config.yaml
d_model: 192
moe_layers: [0, 1, 2, 3, 4, 5, 6, 7, 8, 9, 10, 11, 12, 13, 14, 15, 16, 17, 18]
router_score: "sigmoid"
normalize_top_k: true
balance_loss: 0.00112
vocab_size: 4096
norm: "rmsnorm"
optimizer: "adamw"
train_tokens: 251600000
Below are experts of layer 2 (counted from 0) of a mixture-of-experts language model. Rows are named router (the router's row for the expert), gate (a neuron's input weights, with its number), up (a neuron's input weights, with its number) and show model dimensions 0-191. Each number is 200 + 30 x the weight over its row's rms, rounded and kept within 0 to 999.
After each expert's rows: a language model's description of what the expert responds to. This comes from a sample of Wikipedia text that the model never trained on.

# expert 30
router,193,192,261,277,220,234,158,173,126,211,196,205,199,235,201,171,186,229,189,210,210,192,229,192,173,169,174,173,236,192,170,204,177,216,235,186,205,169,193,203,253,147,171,192,211,192,159,164,176,191,255,151,217,174,157,189,224,191,183,169,203,162,209,153,186,232,175,147,194,175,221,207,193,187,255,207,166,198,245,204,232,157,195,175,168,179,175,179,168,133,244,238,239,207,217,196,253,218,201,179,239,249,164,231,226,216,195,188,209,181,240,214,212,182,198,254,208,191,191,206,169,166,230,204,188,109,227,209,127,115,247,244,207,187,233,210,132,213,198,172,166,188,173,206,206,148,215,183,190,181,214,229,217,178,244,187,197,230,200,180,211,208,223,213,176,203,212,202,207,242,201,184,238,162,251,167,156,255,198,195,143,150,200,175,188,207,227,197,184,192,210,192
gate1,221,194,238,188,248,188,248,200,209,187,197,204,167,157,175,237,266,207,186,166,219,154,177,184,195,154,174,203,185,171,190,175,193,195,154,193,173,183,197,188,209,222,184,130,240,212,245,182,225,188,230,154,164,221,194,243,177,239,216,194,213,187,196,192,222,194,180,203,198,240,134,204,180,214,271,246,135,194,217,210,191,239,194,140,239,174,205,138,248,218,145,191,205,176,230,179,211,219,208,154,210,238,215,201,229,156,164,189,196,214,217,203,247,223,200,198,187,187,171,178,210,205,221,240,210,212,208,230,216,183,188,267,230,166,199,181,181,168,203,138,219,213,190,217,234,218,171,214,220,119,225,150,171,217,164,241,195,179,160,215,206,186,197,201,226,197,199,235,251,174,249,193,245,177,184,228,182,151,157,199,215,235,185,83,171,197,238,163,196,200,212,176
up1,258,205,235,249,204,138,244,197,176,188,220,190,186,164,225,231,224,180,160,210,232,209,234,202,177,224,188,172,211,198,207,196,189,220,235,160,130,253,166,197,178,256,264,188,209,210,188,156,217,273,236,207,163,263,213,248,202,202,202,209,236,219,191,191,227,196,236,159,197,206,190,235,184,143,223,227,186,215,209,198,131,224,254,238,239,198,206,153,244,184,170,231,178,176,185,181,204,253,238,168,235,219,201,197,224,190,155,184,156,208,182,189,158,218,204,216,183,128,165,206,203,249,216,226,234,213,187,234,189,183,187,219,188,191,186,124,227,197,236,207,231,244,178,191,154,216,183,219,214,194,210,206,225,244,204,231,170,194,145,236,189,222,145,213,184,232,224,190,218,197,209,240,208,155,181,168,166,178,174,242,159,206,148,178,229,264,218,196,154,201,195,208
Description: The, years, sentence ends

# expert 21
router,212,191,183,218,188,203,211,186,213,148,145,165,244,202,156,152,205,201,178,206,221,189,182,193,196,188,155,215,178,218,191,207,219,233,198,216,210,173,291,197,206,232,212,203,223,219,209,189,248,255,240,206,184,207,207,150,200,203,198,223,167,163,182,198,192,189,251,172,266,183,140,205,187,213,212,223,187,221,191,172,219,194,200,174,178,190,200,216,214,175,222,145,219,188,168,182,162,184,206,174,182,221,186,174,245,240,204,204,186,233,234,217,202,249,172,208,189,224,201,193,171,155,172,136,234,122,243,205,120,122,216,197,188,159,224,197,134,226,170,133,175,210,169,178,147,200,176,210,260,157,178,210,205,188,220,228,183,154,161,178,185,209,198,190,183,235,203,208,253,205,241,140,158,229,192,188,146,288,207,190,222,200,214,242,227,168,192,181,209,238,231,197
gate1,275,199,192,188,169,212,217,276,202,175,201,213,224,156,200,195,226,233,219,178,184,210,191,207,169,145,184,196,227,191,204,219,213,217,225,266,195,161,194,152,154,219,222,200,217,202,253,217,170,203,251,200,205,207,242,226,207,242,210,165,217,194,174,243,187,202,230,193,192,227,214,229,191,157,175,221,217,253,245,168,134,213,229,224,183,193,249,164,191,198,141,206,261,195,194,189,207,155,180,193,230,260,180,169,231,131,202,193,180,153,208,177,188,233,266,216,210,176,189,223,141,192,234,167,215,191,231,222,148,202,218,234,139,158,144,184,194,198,191,137,177,156,203,200,188,198,239,209,175,156,236,210,202,201,225,219,170,183,208,188,254,210,199,196,270,204,188,176,248,184,199,215,246,210,209,195,164,218,174,202,183,244,185,138,199,213,164,236,201,228,269,224
up1,84,159,206,231,183,221,227,150,186,226,162,195,213,228,174,132,200,221,148,245,193,186,220,203,199,217,225,203,182,172,197,216,159,220,201,157,181,205,199,255,202,189,192,234,195,207,216,200,264,251,189,212,227,175,133,203,200,171,203,228,138,188,199,181,174,185,214,161,188,175,191,144,192,209,168,158,158,154,151,225,256,163,197,174,197,243,165,170,207,198,251,169,186,189,222,195,200,244,205,218,153,161,175,184,138,213,233,217,250,226,225,213,213,183,144,197,179,228,238,142,199,192,206,226,177,194,217,183,198,169,196,194,239,203,198,245,181,212,218,193,198,173,147,213,194,195,216,195,160,257,174,160,274,212,208,145,226,177,198,220,155,199,248,223,200,239,202,187,211,233,182,177,171,232,173,187,213,195,241,156,190,190,180,196,226,183,245,235,191,200,153,168
Description: Commas, possessives, hyphens

# expert 27
router,223,172,145,200,196,242,192,237,186,206,216,169,257,245,145,201,172,198,202,188,198,256,180,206,174,168,191,192,242,146,179,228,214,165,147,233,228,161,152,222,203,205,195,157,266,191,205,193,209,192,181,192,179,211,200,182,211,179,195,242,169,201,192,204,107,213,169,144,236,190,123,240,192,196,134,234,234,210,207,236,193,173,213,186,216,189,218,161,205,220,187,210,200,148,194,226,176,185,207,169,230,228,163,178,251,145,155,218,239,195,210,185,245,153,178,195,126,183,161,166,206,186,187,186,186,143,213,223,168,178,236,194,199,223,230,178,191,205,170,166,174,223,179,166,214,174,184,188,234,162,207,204,212,208,205,215,167,192,158,235,156,253,195,188,195,237,190,167,233,216,145,206,176,166,202,257,166,202,210,181,210,182,254,136,229,213,219,206,181,205,262,165
gate1,203,160,130,260,193,204,184,142,214,238,215,160,215,228,239,224,248,198,192,202,230,221,200,109,197,167,196,206,196,168,175,198,151,207,217,180,151,227,196,172,206,231,197,177,142,184,191,186,246,227,282,199,182,211,205,223,169,169,219,220,162,200,196,180,227,203,230,166,215,217,167,185,250,174,235,243,205,214,171,175,213,215,245,208,178,173,205,155,220,217,190,214,195,211,129,215,256,199,195,156,170,222,177,184,190,244,185,175,189,260,170,205,187,175,223,220,215,91,171,203,158,194,252,200,197,213,186,224,242,180,202,180,253,184,195,187,248,240,221,169,145,177,140,178,254,182,194,205,194,208,183,216,204,188,176,179,229,196,210,205,225,215,260,207,146,145,201,195,213,186,201,185,169,204,181,171,170,200,216,184,251,173,207,168,250,188,207,223,159,235,214,192
up1,192,201,275,207,241,176,226,176,178,178,166,200,142,203,240,204,192,198,187,208,164,246,226,145,231,193,274,190,177,205,195,200,240,183,189,203,190,210,175,184,203,147,149,138,224,225,143,148,173,233,152,160,231,194,219,202,149,193,187,133,183,238,252,190,212,236,215,222,160,220,220,200,143,195,195,172,180,219,159,191,258,186,145,207,222,161,222,190,143,199,227,239,159,252,254,234,167,255,248,156,246,235,206,222,217,221,198,237,169,195,224,209,229,224,254,182,205,215,185,211,240,170,194,218,219,183,159,236,176,190,183,210,204,197,202,209,232,213,200,218,225,268,197,199,195,186,230,196,162,214,189,215,208,177,139,196,199,203,239,205,238,147,246,132,178,199,194,156,184,191,152,210,218,191,167,188,193,194,197,218,224,197,208,182,176,171,213,186,142,202,207,191
Description: Pipes and conjunctions

# expert 25
router,204,232,207,166,259,250,152,196,210,258,179,253,241,222,133,193,236,224,217,213,128,245,203,234,224,189,250,187,215,180,149,205,183,150,207,233,198,194,187,213,171,196,258,182,235,176,183,207,221,205,207,170,199,204,213,176,203,226,247,218,220,186,256,196,183,241,181,198,182,190,209,127,205,190,188,230,196,207,217,169,222,187,218,193,260,209,268,227,193,232,201,211,178,199,192,155,195,181,196,214,204,207,190,185,260,192,221,205,207,201,208,181,227,232,180,190,245,137,220,178,193,202,265,182,204,207,204,190,185,206,197,228,209,171,97,251,240,183,161,223,160,150,153,255,240,181,177,169,213,169,225,217,198,197,212,190,202,175,210,224,209,153,194,188,253,179,158,176,180,156,232,221,227,158,205,201,227,193,210,183,214,224,142,187,256,233,154,217,185,161,244,239
gate0,232,228,199,203,139,144,216,210,206,153,180,203,178,217,198,176,254,205,123,199,202,182,204,213,199,196,189,154,202,189,248,243,250,180,200,249,187,207,226,223,210,210,199,164,204,202,211,239,244,263,173,217,178,239,214,188,198,194,172,225,244,220,196,213,222,217,210,220,258,157,194,249,211,210,232,199,207,215,195,236,219,194,201,228,143,151,196,180,138,159,201,209,132,217,241,234,213,166,206,211,241,174,185,169,249,197,137,184,201,196,215,204,205,166,241,228,218,219,200,166,196,195,248,191,135,199,263,246,144,132,219,228,223,163,172,175,146,217,206,157,143,245,176,219,177,190,185,176,195,186,201,171,251,219,232,232,207,193,161,225,184,232,157,162,216,228,186,192,235,232,185,174,224,177,231,198,176,223,187,251,250,199,237,195,220,177,254,184,192,190,161,184
up0,180,192,236,217,247,177,255,218,154,233,182,161,255,217,214,204,219,221,172,192,137,176,166,180,176,198,248,220,177,202,226,170,198,142,145,213,186,153,217,196,237,219,236,211,176,200,207,186,211,149,256,166,263,213,201,185,175,178,177,107,187,102,190,215,219,185,228,148,180,194,197,219,123,215,244,236,222,225,207,189,184,182,261,226,213,205,199,208,182,199,163,193,212,200,175,190,208,206,222,172,218,247,225,247,221,274,175,178,238,209,189,178,225,206,196,170,182,200,192,181,178,201,170,194,204,139,195,223,222,190,207,172,216,193,212,231,189,218,212,206,208,254,211,199,228,238,232,223,156,251,172,157,195,256,163,246,198,259,183,200,233,179,194,165,218,169,165,227,215,183,152,168,269,199,236,218,204,235,235,217,212,178,206,194,209,206,198,202,172,229,223,170
Description: Word-initial stems after articles

# expert 16
router,233,226,178,173,236,195,236,201,226,216,197,213,177,251,189,235,241,186,185,201,153,160,217,211,187,246,182,259,278,247,110,210,183,220,179,219,197,201,175,219,167,224,176,194,187,211,196,164,234,219,201,169,175,242,201,215,160,207,209,251,186,159,186,195,184,176,158,214,185,213,187,190,210,197,177,262,170,227,230,198,219,171,198,205,263,187,220,157,211,232,187,242,227,222,216,202,178,238,196,207,221,218,185,203,236,189,225,263,200,236,147,165,229,241,207,237,234,177,229,188,187,169,280,142,145,275,178,191,201,142,195,219,181,144,176,188,195,204,198,162,198,217,174,285,223,158,202,192,198,233,200,189,212,196,161,198,228,168,147,206,199,189,203,198,180,176,199,221,198,188,220,199,210,150,176,214,222,252,161,213,190,199,175,225,172,243,181,242,206,164,273,208
gate1,228,185,190,221,116,215,173,229,182,191,213,173,228,202,195,229,203,195,193,179,224,180,202,214,201,170,197,171,196,147,188,227,168,158,226,224,209,196,232,188,156,156,252,160,192,181,226,203,218,173,212,213,179,194,207,198,221,150,215,197,188,204,182,176,219,187,224,160,228,211,201,232,153,194,201,218,236,197,181,231,223,195,199,242,167,159,205,208,189,152,228,222,209,193,244,250,255,110,169,230,162,201,171,210,144,194,138,133,184,158,223,246,197,164,227,206,231,197,172,164,230,207,204,179,130,161,253,219,158,103,259,193,185,222,179,196,201,230,217,183,165,197,157,203,155,220,168,189,170,165,171,203,170,236,183,257,145,146,181,225,225,177,172,224,231,198,201,191,235,218,196,162,195,214,218,232,166,179,185,169,235,197,236,218,196,186,265,170,196,198,173,233
up1,181,270,203,168,217,164,237,178,215,255,211,176,181,200,205,202,212,167,181,202,161,219,192,222,190,223,163,233,191,271,181,244,222,228,162,181,188,180,169,170,190,255,141,191,199,174,193,146,258,240,180,153,198,199,191,212,178,242,212,213,199,189,207,233,167,226,156,247,184,150,224,184,237,204,215,211,145,202,222,171,204,254,222,123,246,207,192,235,229,277,198,203,178,235,213,181,146,218,234,191,176,164,218,251,258,183,263,275,221,216,184,124,170,214,185,243,188,228,225,214,188,200,236,159,220,245,185,162,232,194,182,219,202,157,188,185,191,171,173,199,224,167,220,236,218,171,184,167,180,198,175,201,184,179,216,156,272,235,195,194,203,206,208,211,216,200,177,211,191,213,195,181,217,194,202,204,237,224,220,242,226,220,154,196,229,218,161,234,191,162,220,178
Description: Word-initial lowercase prefixes

# expert 31
router,155,224,266,191,189,284,161,165,233,232,169,230,201,203,242,225,196,164,199,160,147,216,160,210,223,246,206,261,163,182,208,141,228,156,188,218,223,177,201,209,231,229,199,183,241,173,165,204,224,165,215,222,225,160,221,225,215,243,193,219,201,150,214,174,225,204,176,199,184,200,220,216,184,181,197,165,186,207,236,166,231,201,198,179,210,192,168,199,216,194,186,159,188,182,177,206,204,205,197,171,171,271,229,190,200,237,251,216,250,225,190,189,241,217,176,222,244,161,277,221,153,245,217,209,206,136,197,151,187,212,218,216,222,122,209,219,258,213,162,203,209,225,197,229,220,230,153,202,211,190,207,218,182,187,210,216,166,142,127,181,239,197,255,203,162,217,203,260,197,194,212,203,173,148,153,207,223,199,239,174,152,209,221,166,210,239,205,212,216,229,225,171
gate12,209,214,184,215,148,222,166,233,210,230,239,186,198,192,175,158,243,187,201,165,137,230,153,178,190,191,130,232,268,153,165,267,208,236,183,199,172,207,147,185,194,230,170,194,190,181,196,141,260,202,182,203,170,198,200,177,177,201,177,234,210,212,179,188,190,203,235,164,190,171,170,224,206,173,162,251,260,245,230,241,208,225,208,190,128,246,196,195,213,134,144,178,206,166,193,232,190,193,212,221,202,231,199,130,209,210,175,170,174,181,207,205,171,216,199,161,225,191,213,200,162,196,128,193,194,218,200,222,164,169,233,222,164,156,188,216,175,317,168,215,194,183,217,229,161,185,178,257,245,195,247,224,234,192,210,208,202,184,211,180,182,177,197,133,186,239,218,216,141,218,199,198,195,193,226,231,184,205,215,197,202,180,179,209,174,203,169,207,210,216,229,222
up12,231,226,233,185,159,214,214,253,150,204,162,189,227,179,189,182,201,210,173,194,173,248,145,165,191,155,214,294,252,261,168,193,211,216,258,258,182,203,187,240,216,171,150,165,215,204,210,228,164,207,119,240,147,179,158,243,197,196,224,192,202,197,158,190,213,195,197,222,220,197,168,243,177,181,188,177,208,159,215,223,187,209,157,197,167,196,208,105,188,217,205,195,171,180,212,244,218,202,143,208,207,167,220,188,180,223,230,161,195,208,162,193,204,199,210,191,159,202,196,249,204,202,201,177,169,278,167,227,242,220,189,205,201,170,169,157,224,253,205,212,169,131,207,216,220,204,201,162,196,233,236,175,199,229,248,234,211,186,218,193,204,185,234,184,230,196,241,228,235,209,181,185,195,196,219,199,194,169,167,181,234,235,215,141,161,184,204,190,163,131,195,173
Description: Capitalized name starts in tables

# expert 26
router,220,207,175,236,164,224,169,253,165,243,159,155,249,234,216,145,190,231,175,189,200,218,231,242,206,109,193,202,215,241,171,230,201,153,184,235,199,195,228,150,135,253,196,178,210,207,198,246,226,191,211,166,190,215,229,202,190,138,190,186,158,210,155,170,176,145,183,188,268,189,149,232,200,164,202,239,228,242,169,176,177,190,228,148,226,182,235,184,231,224,198,226,190,158,210,216,254,180,161,186,226,204,191,156,195,180,217,136,218,184,209,203,189,204,197,246,194,214,212,195,204,188,190,183,165,155,236,166,175,144,242,176,215,198,169,178,204,225,163,224,219,192,157,227,185,200,221,160,221,149,192,170,234,194,157,251,231,171,180,212,208,194,200,213,215,242,204,179,136,219,220,188,139,209,153,187,163,165,220,160,174,204,165,174,218,163,174,201,186,237,213,212
gate1,205,236,222,130,212,221,148,164,210,154,186,182,200,216,224,219,197,222,159,145,195,186,212,235,168,239,229,213,200,180,213,216,178,184,232,164,225,225,272,192,207,209,233,195,174,180,168,195,163,178,260,169,201,192,191,165,229,179,209,208,207,240,130,181,195,221,190,173,247,198,225,194,142,205,144,229,196,148,212,178,176,173,283,274,200,192,261,189,164,194,190,215,208,193,183,232,153,167,149,136,244,180,206,190,223,219,263,158,168,184,193,203,185,184,142,194,137,273,231,153,212,234,194,234,194,226,190,218,223,188,175,227,169,190,146,195,153,207,187,142,205,201,190,210,224,190,230,164,213,205,195,201,180,183,192,200,188,194,213,198,216,205,179,216,238,187,192,227,223,264,204,194,153,211,225,192,195,218,203,242,192,235,228,150,176,165,237,197,211,159,188,155
up1,224,184,197,242,234,172,201,234,187,250,215,213,201,172,199,184,185,218,210,228,200,245,164,201,211,193,175,187,189,182,236,217,209,166,193,210,230,193,238,197,141,207,193,204,200,212,184,175,236,128,124,228,235,169,224,187,182,211,176,208,211,198,274,234,160,236,215,195,206,204,210,224,153,255,182,193,160,258,241,218,191,185,146,203,177,225,180,208,233,196,249,188,180,134,214,177,208,186,224,178,152,258,195,177,190,145,211,179,234,212,230,252,229,240,256,191,207,178,131,181,155,213,198,171,255,165,174,207,200,193,213,170,193,217,255,184,183,237,200,248,221,231,256,202,194,209,206,199,197,170,194,223,198,179,210,258,203,229,221,222,195,232,199,207,165,241,201,157,200,148,108,259,205,203,175,175,166,177,145,204,207,179,153,248,233,225,182,194,237,217,208,230
Description: Commas and clause connectors

# expert 15
router,264,192,196,249,231,175,206,168,215,239,237,175,190,178,197,182,212,203,216,195,146,176,176,213,228,204,219,212,207,226,158,228,220,249,168,248,160,225,180,136,178,206,174,176,187,204,235,149,171,222,175,229,195,233,227,181,197,195,222,169,201,202,152,213,164,237,265,199,199,184,152,238,214,182,174,233,245,216,226,242,229,163,217,173,163,218,185,163,213,207,177,194,190,145,191,141,189,214,205,221,249,183,165,189,216,215,199,172,193,157,224,186,226,239,159,243,184,231,224,184,167,166,235,220,167,146,235,212,136,196,247,212,212,203,188,148,198,267,171,174,229,179,192,196,245,168,193,181,255,211,182,225,180,232,172,177,168,110,210,207,251,226,226,187,208,178,242,204,213,157,195,182,199,196,212,164,166,202,237,228,148,173,205,234,230,206,136,238,143,208,210,224
gate0,220,219,199,199,215,186,222,207,194,219,203,184,269,197,216,271,211,188,236,141,216,242,214,235,202,190,255,156,265,207,190,204,273,173,216,213,177,198,245,149,151,237,217,161,215,209,169,188,174,201,191,186,184,184,218,176,146,228,189,238,252,190,184,208,181,210,181,213,190,231,195,178,202,163,258,220,239,252,210,211,151,222,233,238,250,239,165,189,237,223,157,205,194,175,162,224,205,185,218,189,219,183,157,140,224,211,214,200,227,186,209,204,194,239,242,225,256,168,150,183,236,175,162,169,188,171,190,168,170,227,198,193,169,159,135,240,158,164,235,160,185,171,174,170,206,202,200,200,236,230,222,250,222,164,219,258,243,250,185,168,213,240,195,207,233,235,184,197,196,176,184,195,239,145,235,190,207,203,203,202,222,187,180,250,233,240,180,185,203,233,208,146
up0,249,152,250,178,184,208,223,195,216,186,204,182,149,209,230,160,198,191,195,213,197,174,196,166,178,185,217,193,197,197,221,161,176,239,194,217,160,201,245,260,194,190,201,220,140,180,267,172,246,183,222,161,212,245,215,174,229,232,267,222,159,187,188,196,269,177,246,165,197,148,202,174,180,198,175,216,197,153,215,186,239,199,192,180,189,196,220,198,205,210,196,233,250,188,203,208,220,234,186,189,219,213,212,246,210,197,185,165,160,187,193,191,207,164,151,185,118,247,223,219,189,234,253,220,209,244,171,267,163,197,197,201,232,200,219,149,256,228,195,211,209,215,212,198,177,183,156,218,152,183,189,141,219,204,172,167,145,149,218,185,207,238,183,170,171,215,217,183,199,213,240,220,181,306,159,175,202,211,176,202,186,204,197,143,152,187,168,196,223,188,230,262
Description: Verbs after subjects

# expert 23
router,207,136,230,225,235,178,162,175,200,201,208,225,224,177,206,227,219,215,215,157,175,187,224,203,223,212,152,229,219,243,205,161,183,208,144,169,189,245,197,164,223,198,222,228,188,247,250,197,227,224,199,206,223,156,196,224,143,207,173,202,174,224,162,148,190,213,201,206,199,192,227,251,165,198,99,226,176,170,240,236,222,215,190,196,208,185,179,203,181,169,162,238,244,209,237,237,192,227,166,178,214,198,167,227,226,219,194,212,218,245,236,194,246,185,240,224,195,197,159,236,267,193,243,180,167,174,173,178,256,199,218,205,152,180,208,224,203,182,224,125,182,143,222,232,239,214,159,204,175,176,193,188,203,189,164,248,217,182,191,212,123,210,177,243,212,176,203,207,235,243,186,176,245,224,250,229,183,174,144,252,214,168,175,162,230,190,246,185,152,170,200,198
gate1,183,193,227,137,226,181,208,220,243,241,190,150,250,157,163,145,148,122,190,197,254,170,172,255,213,194,179,221,216,244,200,198,230,204,176,227,204,281,224,182,220,230,234,170,191,209,228,190,160,235,175,234,228,173,222,140,180,219,216,163,206,184,214,206,220,202,205,197,196,173,219,182,200,202,225,210,195,195,255,228,172,215,258,228,197,232,215,222,162,191,187,208,156,151,241,215,212,150,150,209,210,195,207,195,246,167,219,211,268,192,185,185,262,195,241,214,163,179,220,196,240,186,217,178,236,170,180,260,196,178,156,233,187,171,189,168,141,150,214,199,170,172,175,237,181,174,197,174,187,213,152,231,230,175,153,216,184,159,180,209,174,198,244,203,177,158,200,236,175,225,211,160,198,200,210,199,192,217,234,173,218,177,173,257,255,211,224,218,158,190,221,155
up1,242,239,201,245,200,219,192,154,181,181,210,202,210,206,239,186,220,190,138,172,176,197,180,259,195,163,150,175,172,218,226,199,171,192,189,199,187,176,216,215,162,214,146,231,162,173,168,266,225,183,202,168,221,198,218,254,235,207,218,204,204,244,143,254,218,158,177,205,180,264,240,137,154,196,182,174,209,232,200,236,196,181,231,186,220,240,145,234,207,184,227,195,170,138,234,184,172,196,240,178,229,242,177,215,219,156,210,235,221,201,233,207,247,187,199,210,186,257,200,214,178,189,186,189,216,179,177,163,203,182,214,253,218,198,144,258,255,243,204,210,265,197,196,166,184,191,245,223,163,192,240,159,219,225,237,219,213,184,205,147,214,150,195,210,238,241,191,217,234,213,149,224,189,225,204,208,212,191,195,160,208,191,193,276,251,159,252,194,194,195,190,173
Description: Inner syllables of names

# expert 18
router,204,206,212,203,238,216,213,189,168,177,246,240,176,198,226,286,211,216,168,229,225,124,186,225,230,204,199,184,202,191,192,210,149,198,206,166,159,201,188,178,192,216,197,137,192,226,217,191,188,219,204,166,240,207,167,216,181,140,255,230,173,231,201,222,235,195,193,187,201,162,215,232,141,211,193,191,233,110,266,232,176,230,185,247,227,204,212,259,143,182,212,239,205,227,172,234,183,211,187,188,176,175,177,205,198,185,238,228,217,275,200,203,197,185,213,183,170,166,171,178,231,251,184,218,247,164,181,217,200,189,182,175,206,170,210,172,195,237,233,156,132,185,208,268,242,173,158,241,198,203,219,228,161,212,155,211,217,185,193,232,159,189,201,168,194,220,192,177,234,201,208,166,252,216,246,215,198,223,150,198,187,174,288,212,220,197,234,175,190,177,160,169
gate1,201,163,125,214,198,210,173,180,194,157,152,199,239,183,231,205,205,213,182,249,221,219,179,266,206,197,236,168,208,221,213,195,196,198,197,236,241,230,164,175,243,167,217,172,188,192,172,178,184,201,198,205,194,166,237,214,199,232,155,224,204,181,174,122,181,198,195,170,197,207,243,195,209,171,198,247,234,215,179,221,224,232,142,208,175,184,184,166,189,245,208,212,204,192,216,254,187,153,253,168,217,167,255,182,235,259,209,235,161,187,156,196,250,119,133,154,207,259,228,196,160,133,217,228,183,193,226,224,207,214,199,219,196,187,205,203,223,190,214,197,270,209,162,179,164,169,177,197,132,237,167,204,205,245,209,216,172,208,260,255,183,168,154,211,187,172,222,212,178,176,245,160,200,212,258,231,168,212,173,198,201,187,186,202,229,189,240,217,172,220,175,173
up1,202,196,274,222,190,240,217,176,136,183,201,260,179,227,215,162,208,183,156,177,176,181,282,175,162,216,230,227,142,160,158,173,195,202,232,199,195,238,283,196,231,199,209,127,193,227,178,268,184,162,208,219,212,211,146,165,163,149,184,239,203,194,223,150,201,170,197,206,247,190,205,191,214,159,234,235,206,176,222,201,198,214,159,271,175,219,165,242,231,209,215,191,202,202,124,167,169,198,205,189,222,195,173,187,228,200,193,216,227,163,173,182,176,246,226,213,243,172,212,203,217,247,139,208,184,173,233,197,200,213,169,218,222,184,170,241,192,247,186,156,187,248,179,203,231,207,206,250,207,187,229,212,166,182,154,181,169,234,199,230,187,190,158,220,177,167,242,253,183,219,236,188,218,187,213,229,224,173,182,187,200,206,235,193,175,216,172,169,224,192,165,239
Description: Mid-word letter fragments

# expert 7
router,206,168,167,249,189,237,230,217,204,172,142,153,244,201,137,215,230,184,271,222,179,265,217,218,232,208,224,208,202,232,195,208,205,201,173,259,176,185,178,159,167,230,224,216,220,203,167,217,146,173,189,191,138,203,229,173,234,178,195,231,187,188,187,223,166,184,212,246,195,169,221,210,244,189,222,255,152,186,220,198,178,141,152,176,218,174,225,199,140,224,193,162,181,173,142,201,190,243,184,197,269,193,204,191,238,180,202,211,186,187,240,194,222,195,237,187,161,221,234,220,220,171,241,172,199,182,227,182,136,201,237,219,214,168,206,205,176,172,286,198,191,151,154,220,207,192,173,200,209,212,179,181,257,151,210,199,177,186,197,210,233,237,235,246,163,219,225,175,209,221,227,183,201,164,112,196,175,216,191,243,217,157,232,133,198,191,217,183,190,189,200,194
gate0,169,179,167,221,179,216,208,164,249,224,211,181,248,192,220,158,181,259,186,158,238,217,252,151,143,244,144,146,205,243,157,218,198,193,211,193,197,187,235,188,230,181,178,177,255,235,199,191,227,210,206,207,239,171,182,171,184,165,167,141,188,180,163,216,233,182,163,214,226,151,173,160,161,225,211,130,162,215,196,162,194,170,237,200,149,212,214,204,170,170,181,186,189,212,273,228,234,191,205,188,216,163,168,146,195,222,173,190,183,212,236,156,255,222,186,223,228,178,188,187,197,258,148,204,224,189,177,232,190,201,190,212,196,182,226,227,239,208,228,181,176,237,172,181,224,199,223,210,174,169,153,188,179,210,159,147,209,168,163,199,241,179,195,243,206,188,174,192,255,192,153,188,164,198,181,164,219,161,190,181,222,197,213,207,236,212,270,204,229,190,181,115
up0,194,221,221,188,224,214,188,246,155,119,122,156,114,181,203,162,217,178,207,239,122,148,192,259,230,199,225,277,225,174,251,207,247,177,192,180,231,175,221,172,189,160,239,209,178,166,211,192,162,146,197,207,212,203,205,240,218,175,182,206,221,187,203,154,197,162,207,231,174,187,213,207,215,196,194,250,239,201,182,198,170,214,163,256,237,178,145,217,227,201,244,210,194,159,215,162,200,194,212,229,163,214,176,207,247,211,196,183,201,183,217,194,176,207,205,210,163,192,219,206,231,161,211,205,193,224,205,170,220,227,206,141,258,201,203,219,159,239,147,200,229,179,206,207,179,204,182,171,232,238,219,173,245,175,211,222,172,224,214,227,193,210,216,139,215,268,175,225,205,252,213,219,209,189,170,206,224,168,216,248,193,214,190,162,218,144,191,154,168,168,209,250
Description: Clause-final punctuation, colons

# expert 2
router,216,172,195,171,220,174,173,174,213,104,225,255,201,172,236,196,195,186,198,165,208,149,182,176,181,209,222,225,163,195,231,227,169,198,238,164,212,246,238,177,222,198,156,170,195,194,206,199,168,195,161,281,191,234,230,169,245,185,206,170,226,159,199,196,214,253,195,197,207,196,227,252,192,241,230,208,174,187,174,188,225,189,182,191,209,142,151,119,191,125,214,199,154,174,214,218,192,184,197,218,182,185,214,175,203,202,216,181,172,166,197,198,221,180,230,170,206,226,233,169,193,231,192,259,219,191,163,246,201,216,222,167,201,175,191,229,181,231,218,178,202,174,232,235,235,188,164,220,151,173,189,240,176,254,188,245,162,142,166,231,209,199,182,181,187,236,104,234,196,223,179,197,148,150,136,169,180,207,172,229,198,192,234,222,211,269,195,195,194,209,195,221
gate0,202,191,172,182,195,236,171,284,203,171,206,225,187,201,252,228,196,189,190,205,190,221,202,183,165,149,204,178,247,232,172,180,202,175,230,173,210,201,191,199,197,203,193,209,209,196,257,208,125,265,171,192,189,169,249,169,193,213,222,187,211,230,224,185,171,138,195,196,233,211,236,172,211,222,197,185,206,168,238,217,172,159,142,228,245,173,236,103,190,204,187,168,211,204,184,207,154,249,157,199,173,215,203,190,206,205,204,180,176,130,177,212,156,203,235,155,228,240,208,219,183,248,238,247,184,300,171,169,157,224,159,232,184,217,230,180,165,197,245,220,231,242,156,202,171,213,193,229,230,206,217,223,230,201,162,176,148,130,224,233,194,196,232,195,210,203,182,164,211,212,193,237,190,177,189,180,207,173,177,213,201,191,229,234,195,181,182,237,199,215,284,202
up0,201,142,228,216,197,163,206,230,214,202,184,217,177,161,169,179,208,167,190,183,167,244,171,209,216,237,222,187,166,186,209,208,195,211,207,207,211,191,245,219,159,241,158,255,183,172,207,126,153,228,259,237,220,187,197,196,227,226,191,245,189,196,202,228,107,235,199,198,191,210,273,106,202,210,199,180,216,165,264,214,196,192,164,192,233,204,225,159,172,167,217,138,231,215,136,211,196,204,192,226,167,229,178,227,234,177,251,209,214,134,246,196,182,210,187,190,165,203,207,172,190,216,183,188,182,182,189,162,163,167,241,240,191,194,196,198,229,135,183,221,282,167,206,180,173,211,203,179,215,202,210,211,155,226,143,211,184,195,199,163,163,231,209,250,271,202,207,206,234,187,170,188,226,196,203,204,211,167,184,220,116,203,212,208,173,223,229,204,179,212,189,197
Description: Line-start capitals and numbering